config.toml
d_model = 256
experts_per_token = 6
activation = "reglu"
moe_layers = [1, 2, 3, 4, 5, 6, 7, 8, 9, 10, 11, 12, 13]
router_noise = 0.1
optimizer = "soap_variant"
batch_tokens = [32768, 65536, 98304]
seq_len = 512
train_tokens = 380500000
dataset = "wikipedia_en"
Below are experts of layer 2 (counted from 0) of a mixture-of-experts language model. Rows are named router (the router's row for the expert), down (a neuron's output weights, with its number) and show model dimensions 0-255. Each number is 500 + 50 x the weight over its row's rms, rounded and kept within 0 to 999. Numbers have three digits each.
After each expert's rows: "comes before" lists some tokens at least twice as common just after its tokens as in all text. This comes from a sample of Wikipedia text that the model never trained on. Tokens count by the router's weight.

# expert 30
router:462576435461495494535439500515487537504555513574423449620453537451450534510541437588527480505554490457492525550473481609510432460547473510544515501433522612503501505420489467547441437489508518478506491415490494551538511528515483502509477510507574450468426580504546497519543400582526512626517536517565570542519458476533462481358539502430470505475505550456553645622567511436519486448412418497489486507495479526503551474510454475522532556417466541532526425499430453444497526525574472391499452511487504476559583492482511468549502526431448575464454417511457544559584368482406638589555503513506430510480477545403500529511569489490527576555432501414495420504546498450503502435395582513518407470543483484470535469550460493461474612520430525495555473569553451463503488521512460
down3:532519510528533314528496486517530613487480529517426501510429463498483486543402440529480494418518509512505536483484581516504519405473603466607471497575456416529527457514383400422459545570581460505433523492505498411440427498550479445514488505583450505511474562469501491496452588491485531539512494498449588381521498457547560555523477577602509535521494626423389547429517461409488450493442546461533544536508605501575436474528554512538431460508464543561584424496523519566507592539507616448578469384447448459515464529563498520495477498461535477493577494563510492535596533453515517496486507533525479464492520502548529522442556592510431504430479468460464472536423525510563516591440576537573527482497538463529502483483423556481551498510524474458506517563447521564502400529520526
comes before: "0", "9", "8", "5", "7", "6"

# expert 1
router:494561496524485443465575457384461465480541498482556436551519485466629543560429450519487528400514522539494510451468530485521543595461499473492520438403584460469442475499455547588490597492401591496471462441578490484427442520510497461420564513477499501417463444426584484576484536503535571429539544507490507540507513378468483584430562482591454488540572536439486408519449586447500487454504496490561553516382540481487573556577552449508447476484461565568403427415568487483517510416541561529489577540466482567428579532537527510518555540535531560523490530424491544485644555568613454473485600441555512500502488492522451509485484518519555513545453530573451562583541464516531472526476556530504507500483532424433562493560427516552539549481570516493440528576460519459481498488434507
down3:495449424456477427500498580474461460529513465460481431555475516447506503568537595426470562484506468408477534447538505522610504572484577529502540484488531479610507502567383393573510615534543562542512502556498452500515599527428478529462521575499438459527463519524505539450491481576558498524528541518499498456444503473557522412514475451516515531519522408559488503498487528537517541509674531497519521551471440545469505550531525444495475457498548493531490525485391477467500602533570591384544554477494447483633398445483469477592406471460530458468542540454546460537423516432469525483560512459582560502485463512460529555495544495528518564506533515463475443432591433557485455448631464521580428451481490409507562453571519546529422451418454433475548492453481497585586422468519536
comes before: " ", " |", " and", " is", "-", " a"

# expert 32
router:572544475466494484472510567515493445417500517549537640508478569596501626526454513498535562451376464478520542436526506465545375442526569539527445502540499476522495463525524458521419548526386563582533588442510503446585485506568501500507524433549475507435436545432459506578550521451470408515519464571470527549442505429521584512498459482416426504436497509487580459516516447510512515451526480487516598492446502522544429478557594503555523474551531476599582484453583514403563481529577475457483492542589507398498470483557543429482476479535618558412535570503455564539482480502489434486542595547511413476597553491491459494568523467604425526560463462482508577515486458430489532587513510534536522552486576549586530454471494514465479466455445602482432487561492550497546549510482453
down3:420551452518368485448440487467439523473551566535571525518481537512474502550562380474563516500472523609485481504438574441424526604462539478447469562405489513477466565483558564585554389508471516488501492517532408533512467435470537502526527452489483422526453409441435501424441544507511461513548559583474558428540492507445565494372435437513544482505501553555506481422535463571465492450515457584499463429567502506437510537473435473593431452512485589595469495483520501509450536595457572472427526510544428618533523503474460444506517477483617488532536472549560586479466503520513500477541531503465579567553566531558450495471579579502545557547537356478525485496446526467505504501538520548549530496467409507512468464466493418477564530447534525470421527603481493436440478400550453
comes before: " the", " a", " his", " their", " its", " an"

# expert 12
router:561539467438469577544451488483494529537534496432461503536512508488527509435479522556560509509453508506428375418406550526496416429503460515557494502494459512396533519599485491532430558503581507550589558431557511564565528588551488475537433422500458518556500566575500456509524477560559601538530551581551454536425478518527448518533423495499398504567533439480435503428597536463547494457452488468479566523535470514553602523555538441450418514532467456496433543421441524527548532465513599491512544511594638545505415588485536505486455545533529434480462550434428536531574529478503491544557451484555428504472420491438452540590567541445513506511452521458440489474459556499528533489588578574493556476516571484592583509576491459447514464547513471481488563562449559478512559398609512
down0:529503472397587565526481446444398617552545582517510515515514472425523525471567447594466403444477460529460408457555510551374601502489502560444473461506544480509549474484539461515492520458459481488400540420496526397531622507534577415427566516481456604462490544558478510459506470512555483539511525405466487550447521428470547462508545493571444476460509466571545473466595510504457474387521468545512425443441515520521499455503413521448556471518484528497467525511482569598438496490498519509575446414526485503440449489548482518570482540460457481537563502430495500541485464527509572525530518534457458492515444577563520594533482593482487542515493509483468528379522544485460502459495618544485558597620501548482476499536436384604594562446485477473538470518544476551570503469433426
comes before: "==", "-", "===", "The", "=", "In"

# expert 3
router:515430456521564548531529452444431509445487545450490559423576467378504429513507548432494458471566561510559557479539574468551568595401479406539474526449559421587497536404436445541410465476460452519426516521387528518489405609474451410463446550550469491457471529522436634503504456582438555539512538511578539479521553531531527472522552548427452492479540478523466513434503477511443465608488436474399462525443527410456516520490487415546456439513534419556540528541481544461457448448555535454488627508486528537523566558509452553581493547498445525492546385482465558514444438558458427494520513548425505396608543450579513508496465479473435555479507524543465425455514514496516578491503507461492585522526432461468576526576510547530483464492420480547544531510497497527489459442509480
down0:517540549539446587503466531515540545410460483450543464430551587495528527468445484490521477459562461483486476609466498571530455502529507452570493477499443524569562544452459502545456555512618490595485555533538589507507403475535499567513529507513463451560487478515556502550522560442496598568504461435504474483505552478543541526389420464514456515491452492536549478500544523550482551497476466381571554522567539529546560538623468487501507506466516507488509493479659474456404451470505469470537500480436462418539480457565543503491524510522436466416481535433580382471487491481573539539431632419414435408518503508537471467488484512520413455458424517372398455488393492528488415490463570503445582521541468556531488521498596480444443572448498560571388505470584493547485497556533486
comes before: " ", " |", ":", ";", ".", " |\n"

# expert 15
router:531545529517541525438505542457515459470558490443563498421528479448486596532520530534503499509483456551428521511451565519415484455459388449495482561492505465506439507546471532540553431511491543443539406531422476481417559605449440472558395466538546509417435554476476445520555492555595463589454552443509550490447469510495581533514430539488599597555359513428395487485542509584540498434456455594452508532589546463443533477535506577564544546396419465536576517360494485498545614454509488563464524483510540492542508498469468530488545461577530479542433495461437588515524441438515414458578572549497502543548520517503498470470452526542579475470453548487560508450504508518519510502575513592522541572440525564547377469475493532427523464583447542566498494531482521535506469537516609
down3:512481475503598582438530527566407458511484510497425645508442517511528471490467557427509483409483519439522466483553519604508494505484570451563504529515524541565592515501461414499464529512454509468472435494602487596515549581645437604578523551432593464579540543529424491556517474534483413482453514491444530450470496584548423408474529480528499531497548513459545481511567457472444578518579392416448517553419442529497540494548550558482603459482433514574519489539467486469485495525529536528548642467475529439572575467518462437504478451495503544480575438424520545434411534527495487508451561510454467539460554469435419469476537447530418493466555540517447528532498521577544500540507569496549511545544603454458430417482508487505526521503550469522399504472499476430406572480495556
comes before: " the", " ", " a", " his", " an", " their"

# expert 24
router:445435444500468501496469467556464528542557404545546549515504569534484482486426374502485472489539517492400489504472521489511396448538559496574469472455493521542521515614592485484467428544449418437545431527587481526543457536530475507461511548564550519502464499437570475548508516485520549462486480526501483531590532565496563577518568583452492508552443554583454365489465574505494459460477507465510473606543478571444420494384500540518487463509577489658495528479546440475449505507550490581513436522495464568516484503609502592485477537485551501444537528503443454478481388534532532541349523502521528547564552490632502540440516457445536478469586545506478551543510515584420505582460443509621514468571473564496479468509504466558489484499409501560425614499506428427515559484509536
down3:460463530422575440487433503509432487526556621410474448514602596506464458527476596465470487539474574507440512516546533482487539499480409352456553543443421498387550538442629547537478558537410464459545519513562470381448520511463557582530508554584502592486506467523503513517543499493544498478472576469471421501540514549531485479463475528479425447487454505430394462487488462474513529434524517486469503437395508528498495572514441506459498457450522445501568532493472415463483527490504513520474585531491407550513555430491591570609473500578554484478502534423463454547548484513524484499474420512531456517499533515542491507456501578508464557502511496493616450571593482469563510458488608557545435407484414497525461541517378533453540426532569500450433400441474424469511471501482429
comes before: " |", ".", ",", " |\n", "%", "–"

# expert 46
router:541424511491537475439502571502493542526560564506508476493540596563409389511519496485418411426524444514476574549469420495450485434457390508483470516521476560548475497543531469501413544510451413544489420526475498548416499448577494502439579458493486528507629453431459555623424571562456453501456599554552495612514485482469492657536531489538529576584580437540438413445547475508462524537477541471496469510554535527494437473513525507482548455440570531518584514468549505564536558575533447557472439426416458438557466573594575529455596504497522509579520468504481467519487502571573521513545441563527475460546436494524497506474575514504489487547540529463478525410490505490516403473455505477494528505542454492479487538561491573442584503474415611473530579460539452503547479424422543
down3:518478406481433554468428452435544475509493489493431446510508444459495432517459480539539513451423598504453550472479534497464469444415434475439491485484558442542584578468498534503545490473510619509429488519555490539429409539473564488534508490496505417538522436484569505483573526564599523517497556483490423467531417453547503514564401490519486472445505463574523566459355488485435529535433398457544490543559532517406526467497446551510510556532458450489441548412427474569582486501472520449396433537529478460449554542404528503496522494536493494477494558635533552489589441557425522330516440498451558493478482532524478499515478555474512554542472478531496531382509414427543464523504492394559519582372465388492443498508510441477480477466515538566493548542485422486533522461450433
comes before: ",", " the", "|", ".\n\n", "|---|---|---|---", " in"

# expert 4
router:558550498519412619463447447526466514538513423561596501492441533450495544493486482495481543496553506531585568453459500494579471432582522505513539520418534506433483463472612466592520550530431604469469523451570505486480494526497416564510423537580517387488532448565568573463537550507539565460458573498420562502405496493519466507520633473478449466454530511522401452580548555451501476506487562445538466499544499522496514479568406394499515465433406499441490513519558473510518488465528559480508517547470373547443465596432463518538482482533480446550570439610506500509552467488552450434525533381578517479473502558524500448505494540500565513500525518590504408544528508494520474502567444475468468523522513466406489482481316524502534544545478442464447581553541539434544402489441475
down3:572543476438468502546507473464444493429480563415457518499568546394439503519522511518459454524441542447550472655481481487575515513483411510449546403492446482456533544475495464388443535523499485444539607503410556533488499393560462512466477445523547504435510513552482518423473580489530500429481495550434539509545519524523552606523517530410435459459511421516524425506440484534492460516449402497509440518460489482475491511441456513443520537385505494452561440487463497474505357499439424501467401519515496559425605495530522478482487506392476519492499541506501448505435528469414459554556434532480455437481424504530501598560470465492512513485510533466516432595463484553473434525529582523527464520510525567433481528510505508488469406544638424503456490398491423585531575625389525
comes before: " a", " been", " the", " an", " well", " not"

# expert 33
router:527452408509547503446530470452471511510433521403515415485514556567574528650432514529435531474561588484555570509391551423519404525548552488507485436525509494437431523469456442522450451514458509496566469390476447513441505524491541535462502528480438525421480583457539525510519521459463413427537465543474485384530501513513540495534417487551486475560520564441549541513434522440480442399476485542401523562463497431541562561506544510545515587435464483521467483478619475493510463601484569485449573502416490480486529551491478449507539454534434470436502550517500418596490494510542399517591528408548483493562525451542478469436554489578536539548438468533525496473477443546519556587566522546488552572559556413417449481550478442538508554497508497388471510575549548467534471354475492
down1:494489517463394453525450533467535400455542546437409551551463563546439471497469538456520428571452444446470555477401611506528473508538466532511515503507554583520426488508492564513562522440483419585557489559503573529479467573426456553591522561476469569452505606510539513400569492505472476526551457502458534479519468473558379381451502412542476461490511431554518452469539468414419428487457509553470439457440532507474464418468504512452600485524525534348482502459455467463445540563487511516417544531571561458487497479551573465463433631583521559407433546465494492514550417544539560483508522518502439525468511594571519429545522501458468513532586499500494496433493518519514614479477488503494507513442498477466571490562482533458514456481589543513571530443488572406581425520550487
comes before: " ", " —", " +", " −", "|", " N"

# expert 44
router:494502466473519487585427487479503512589489496588521430454417513488492499559484416478492437537547591538496473587500515545503403464513543545443447570463533540585560555516554381509533464471532467427498457414528504556503440459456518577495412563454514459467454500422521477501554417599486569523540461418501539561515443548510533475367526503443470520621492528486491545528489446570550519532500528459463484509500548530521488419492508456509458550447462494464513542484503424505422520474511528415442441543509478537566546519506508486470458525371474558594456432500634492597573378545435425561447501453493551460531429527437536523508520421533430437484414507466482393401483468513535537415391455467492494487471456458554462468419446462477548431466468475487479537534510414452449592556510570
down3:447485470519496581523409506524561489450413529514452415523545615482490516489503564407526528601527465451512550576544395563501482486441514405486512497491442502470507459506576484531525455557438568468499448513509485512543534538546537584587468583544555472527530521464498530518507456512565501511424442420506448529469483522480477445428574592469566489504435461488518513560539496558458446443525417452548517463577504473563467504464542586511462484452479430451383491541558570419590554533481506546476464565564627461518484488388539498470549509585409630558475544336555486508500427504453437485550512467559541448412498431524534449511507466546483542643450522544531537532457479475451456428535469489540544467502489512501534483552412406449504476568444459446525566493516483512493613467499459
comes before: " |", "0", ".", "–", "5", "4"

# expert 43
router:592521491613429490478566451533488512537533393509565562472468573497497588469503485580476586476423447563467603485488545541466508503462442443519448469556470534432479534476502494507499466538574466523518499408598398441590522565547460575545508390482432385425517496459548460538540566481522518437550465575425545557446557510474516524496478518520480448467476480467507461458565459639549387536428410484464554471468535567493504546576527521587517443504420440546571534432542464488528557494587434456499501489523478439541518514463444469455470434475544531487470518453483510613423528482435504485549535542581435515578590439541428472558510525490398502540490474452500520593529466374396486548480473506512571510560507564553483527469450489425467444514463547498502483581509535484545523443463453
down3:524545476511557580481507339526413545513462494447502472480513505496424472485405547519473478473558486473526481530481456494553426479539458453526468488464476503539447471533437511569549454490498459432557501550515435502529478418503474463498530437589515419545419454475544427539514441536547496630422509517570553598610546563485502562522552486534449621547468461588475510463420457555504500526553495487465413491485488450487523504563494496519566424423414510436499632551581420436466416511464349440467528583434491526461398389522554523448559400430496461488486488468545550492500507604501594462582532519472416415548550454560496577491495541500504422485513547511518558532560477528456483478492513493575478476463489472500585583489469447510489467495542421435431494511496410528495483487445538
comes before: " the", " a", " be", " his", " its", " their"

# expert 18
router:518454483545511553441504446448447525530479442393483402518520542596507447487549413586446502553522455478535482457480477540541438470620443566530518453538468457462501509546501460559423488518521476485555457600483430582453521576514504429509493426496434462600460607517512547479488441488504437498468556417519464481536468548417531424479503428415491501537541494474522505538607522517496460419521519538477514532457445486446538495457663420526390585486606614518506507482553518515512491473563505535548509558487461467522477504518440520521439476531510520431522444473488539534582518559498428602523503546541562527559551438547452558485573546484467623465522519549405465512378550582466537540499478515543439503569551463389472459446491387467449590480530548503491569581477487441529502427509511
down1:515551429558441448451498486437390535507431526485499568522570488480500561439408500468551497482585544602566574488542521490528553516484515576403425423511509609498530517397460510554544542514517520493562518512425527593466467556601482488542538438570504450578487529464495472550449560423488543479648494536474481474614479519513511542552482536504431572457510495447500449448453467500547485526465383584512498457409444481475503511539465481514523574476584479487470431444509542519532529533454537467452507435593534411513515471438507529487478586501552559511402553511535516493551459494445460504434580478496492458396563515535489462462500470517558448471515481590494567441435511593511527489530430536545577518503398552501496625462571454504485568447498550466460381425457419487572497403535546
comes before: "-", "|", " ", "The", "===", "In"

# expert 8
router:489496526480467534438457456501458572495501559538491474504462519437436497529451537560462609479488593488469581563561460476569505491512498548535450517438430533535501507555612515478536533551516535439550553525524434464566528417511481439513433500494491581419469532489582447456461471497501586509514430529425456480549527534503459566440485535462408522511379458561465482463541558466470518492479489595503473531477382591513507486530507555424488547462513468560491471504420601520561501434433508510582585477414527452459578537510573571511631596470420481524456511541398593478407488434429448546435478477502503511451555601434496432422573557405476414507521415519504500600545524515496472492458526504578472568437482466525500500509563524382551461410477527490569437462522483508593465510474547
down0:504516511511513560508482566545469610403438456487527442573490604502566470521555555454627494506489492580476582454424453584506480532448394477393514508460508546471517567516498446413461493434527490508423521488410498502456515528526522539444481486468443510472521520505564532474454448556553525462527484377417563504557471406474509466556488566456407561577541396443476503464365468521480489499356504467526536487456508545547569417448478523440424516584563513523455583536505447470459540527511444456442482543504441476545530523552618501572524537486502435478494500488507553502557418503485527429501503574477559553519490546508586507475499526566486458556445437444533504450529481554510454521449508511547485546519397583472561394622444501457453585466412510527504555518503416488455564418479497
comes before: "0", "9", "1", "2", "8", "5"

# expert 45
router:452564414452526577615484499476543512462502520578473579591432530475482535520463442429552424505538560466479554575534499568459461462563463467531476450420541601519522545483508467549524474564499577433545484483556580551527574515497474522476441477486540392523471572469529501517505432577495544548569525529530573523512481391507499449430613351446478486459469441562560569609511491611432478473417519486412543445553484528500535478435532391482494553537462528465499530435540501441465558564508515392445461485534453509522606406463534410471538534447495597500516425455512499466577419509449541536513540457524461481527516558404570470492500477469493573492516564485404500518533560506506544404455475469540432450494455464460451567529475413486471527571434526486508497491553507468526468400555515
down6:455482574558463526538590612401435542567490392424499518470429527458441499506473465501526475467480584432514503559534563519455392393503436471501498522530635415453492520478595522395496499438584480559502496410504516448496529465438522388529431506537467619491479515441482582545469485440430485502555527491458490490534468503503427549402464512540545552459509476469447570456459444471538548450497483395558458550406517531433516542458540460478530621485485452464550554470532554597479487527551556528470504520528523439472506523514424513444514432449502491435523392601489509471562591482482549515515517493524518426492504596505465528539571475564449428491527460447554481480604513472507489520504494397455544521618420525571446378524546536482524564513502514483546518501535578531485504467437534
comes before: "0", "9", "8", "7", "6", "5"

# expert 27
router:528538511508528496435559478511512548396466478547518454515551504589460517545530413521522459446515519497457519490433447444500501478589551467540589514564436584421446478585552515508510535486543443399481503481518477454427477566435517504558419424567543432553462435473527486504498497480529437603506512539547547570451520494503544418497481601457457558540490561438568469474608458475493456628440391489551579513527400529447529547586513413545465491435465498475481508481505464504493500621502446441493393538551521438450461502491515540441540573336521470537479541485511485440479591420598454539504448475490415460517516478563554474549564492543465551553559503414440452555491470512503565495549578552444504500491587516482583486497467571497520512481400440472460576471484398577498529528545446
down0:414524451557556428490555471474495555583550486525507639490483496476404539513515503426462490496466545503484451485403517530554507500503436495489446550485411548548496553566413512536488516568401382497548415547412559485450518471505491473498430435516472535575497486415490520517553489473518539497538511460372521496370530530560508532473481485469525533444426508479564484419483441389573485487474420492522524538536453547438454527580447506499438556406516559498428553474625448559548479384447528472481581488488494562559477482482427510497559519489480478531453455545595495497553536484486590514451499509594537504432504581537520431481488577533460421514500472408551465402604376484485544441533516442463433530517425430571554537469597455509519472458474472455518505442531447424475502495436467
comes before: "1", "2", "3", "4", "0", "5"

# expert 2
router:541436529464448474433540501424516576520517548443497631459500498574517442530524520503473563583444524512599462477552536521429512439495576445409474609608503480529466573447465475535549636409555432487413464520503567421501431456519536543512599478511563567486620447546443519530464521513495530550417580475499547477534495499492477549437544425539536570471484533454532466519399520551481457555561580500492572472490529555571451557409503497523556487470538461488425517597604506522502602449438547557492476546482435379507525509524445464520449452424496466451479501492448548479525478558419522506517488601497582440529551533478515479471407556437484466519565539549496478384428501464521391522392451468446514539458429507492460481487532469503441508570498570507476466467529490525517531501448557
down3:537472607585506443535454527447541374536444518557552551490478520486454499509542543442501491469595456501485457582518529442477547483445493504502497631572459464473545477444496395570442499572515494421494520472459536538521460471509494501494547412493431618595483459479439525425486421523521496589477519470500526516498432483430460528495566430480524472486497509597471408603506605462400486501482543437429499532466492548437484442521417571508498555521437537490424515428455488388604517537510508485443494469610413596519522502602503547388474557524596427499543435469472452565527423543526487519493575573463481551564518548515408574544477454479560622433479423490548509514429548420563438465540464537405490484507436488462472523524483541549487485479469480533541530533509467531521461486460463
comes before: " the", " a", " in", " to", " as", " by"

# expert 17
router:516510533476498445533532408449515473598504494546552474511488550491559482496435481486432454503646518474451546590563453537479408420591425539460513557426477586535509478435588457531570478544411476524487529474482441501514491505413416470541518517487491526515506578511485510425417504518569532518541471506422535508587483441528512541507449414500514466582548543509429472438462376451537471477447551580522543466449494457546500490425468511437504498511587461618553491455429561350583576487554490506531462487503523457475513510513493562521556584542499544432462510530570535561553533465550582516503518482544459509506540453494518473489531475511489505566392422480454528529608544460510501467447550509537608528562548493542385452519436374487412383536454495547459500435508472485495528619513428
down2:496529559422588486494575613419455554471470531370530459518509427470511440508482518553477420531558447501564499513468506468517531494549542527586442509518512444498541561588496486441496445525523486542515601570576492518420497533550555473548408456489519476494446503495482528428570479476430486449591453449600478499479540505593498424498567557374514578387562528502506554409508543513480489513543489494470519447538474498523590551577485362525495515431493430501462469490485519493551470482500571512421553504547429538498484443538486491494504516488531540361394478616504392512533422528408515484605512550585477526473493512509607454508565556459487484466471553477511515611455551599557480453420496497443447577515500423486559439524575508565478458484501536534544506502561459491487528476503395
comes before: " |", "0", ",", "–", ".", ")"

# expert 6
router:551521508477459455504499544490536505499520522549543463476555573594504538445476518572465590483556540526542378505516560441376455417603541405425564532403537549469496448467567556495455591533520471498509522517450484517439504536515543552633482407491570488528455506454475511521416535510471549485559464466439592585542425496417516506538562511604434465428536556441516493486505482511491516445525499498545483529572565418486511520502591443594566607477472450591440516464546442609501520520466451539552608557512538550502484534593483493559622455522493475533476502505423590493611471464453474450489493563430463514430502456510398460466538569516389529532490504512539561525448482520472441424481529577512481532430532557462373420478537516539522456465432495468490457494527486492479524507472513
down3:452577467508523448550445546569500487515430451506581551481474449464555567603625477566440413463488500477520523419559584567503491507496440429518446462513472545509528550488492570543543560519526560517428512517508611516508548528550452484408495515568458450442481450514547494479502417528448527461491482522456438418546433510580355543467526532489521518481492458487426584544509454538559443504484484444480524545528436447494476502512541537652566448465551536485527544480455557554492539440483571579410480446507521477544483567448540515522413490474474430428537397512505442500513577535536533456393544522476461490518487501525477576537577532517457526432474466479458488436456539559485474569472526569494571469501445589525511456600515446425483565456396426534542497605478550558541494609523350
comes before: " the", " a", " and", " which", " The", " he"

# expert 5
router:567487557464608516593538537562462510529502458649457443596474511466439495500552495443444493516435418534470448488514491490445533505449433464503475516400522505553558533429531434519566477480438466572599489586447490431558520498492450482489550446561610470558508478592467484439542467630466492426491469447456441554544561527508576572569472437532528448502587574502419538500469548483522506455538577533568529458426515500447422495470454572400536348553450493487506552564492476538540454535558421595543471454511509497419487495535472543616469524525555527543497479471488511492484504522465457619427441580483457432584569518481576536540434606474530580471541500396567512426484475494444574529502499454528475470520435519537443545534476458533508461463532540481525496494473520583461482485506518
down3:565553525547547501480502452488392529436510391550492454486409541455546447513310533454560475415532445477498544619525533471432534527446510498465504431473532595522459510458528420531596518473521501457483490471508451605505492432451553436410507519474405487526554591448526468437409518496438517552554491496473460429488541540508467421588503497503450457507480432510622442568480522450502449518445530569478539447495493500439541395544480492556477525461459510487470519467404527528388484513550428581472460472503449507459528438463570551467617489526480428517593482469512472484472527519539455564418494427506510495516527517545479425550445488395521461484418525439540612480485563451500493466417344397500479482505461533476470504441551476559455472546506530488517464488554459591541517503479457
comes before: " of", ",", "s", ":", " in", "\n"

# expert 7
router:523563450595468459491462494483506544607605490567490443460540512520490596525509545482477505458545449477499482528501488414537550454380529428492435555519562533477414486481531502412441480523548538506518459472462550478416476530544505533518494550422535528521451531466493479577439556581403565487532443506545557485548453471464574496545548558539504485560408522607652541507506467488452491429486520456394555476513425458497484440433500476458539540492528551449451532504580526548481498558412542553570499590403569636535477434507511453544543447445513521452499533467550425451469516513467504447528427498509427547573465424481426584439537488546540589504547681528549484544539464452512507425458524501475508563497569552477547466447498532525570451512549498452468528426561431513559410559461496
down1:484573565469407419544490610500451479476527417501530560553537518592468496416519498527488454529479548570498528490522515433401507544519550531508561480458451511481514486448454546507431496468523595463440441518434411486495448505499544494520482471563460535526477471472578477460491510582531414506428497586485457573447485472597552456502373498509515538577532513434534485512506469560469554520551518489469473468449502494470599587454456468436549479488438464478597581482504533444483471597538458522552518522569536555585437497368495471558496480489560453508604553508537572569413504521415511419563572524603586512454473414419548453548489485432570541573616503522574569642553406472525522534423568547502450524551454489441495535483455539524469542451475513514558523520454489548517482509452578
comes before: " The", " In", " He", " It", " This", " She"

# expert 36
router:510434528542566503471464480561471576544571536507462432522479470385507560513482476546551525475463530594445524477506547535532494487422428496439501541430512528504532418625531473505450431477461565587448453471506441567553491409519446490439503499528483575487550508475554539521491478472520455539580510490434389572547564520537579572526484522478460407485571499500447480480427555500497518441497545506543534538440566460415459492478472530392531534496492476496504509420562445555499398430482479516619459417521483474444528587581558492539461598442530531510461521477440472494473522531385506513474435606495436512437571458464460519426493539474548473541464551365504561488509481595474512530441466425504468532582427470429504545533501507534454554459527592496476469401606362578539561466455546
down3:546440508404419499505503553525433432413479545497502510530489495467506541592475694586541506423483471507453523451472548485534497525561528486513476457595394486493472498530516542461445477571491475456582484550629496550512466515464411391488487515421506463521501436509505539485467588376502475450480591506552484430491399478526474491417458600494429430447555458459523426501417566479471534511580546428453487553440448474483490471486474534516467504531466480514516493495496498425514510524528448535519482502494553412483506406564469525593515469523461480484545431452543474500520608463490382594460520545555538527420499448524451532404562497549420496450464512486492464532477640577454563568479609520489512495575519504580469432473427471490551511545531532464621462598495504471462511520485534
comes before: " |", ",", "\n", "–", ".\n\n", " |\n"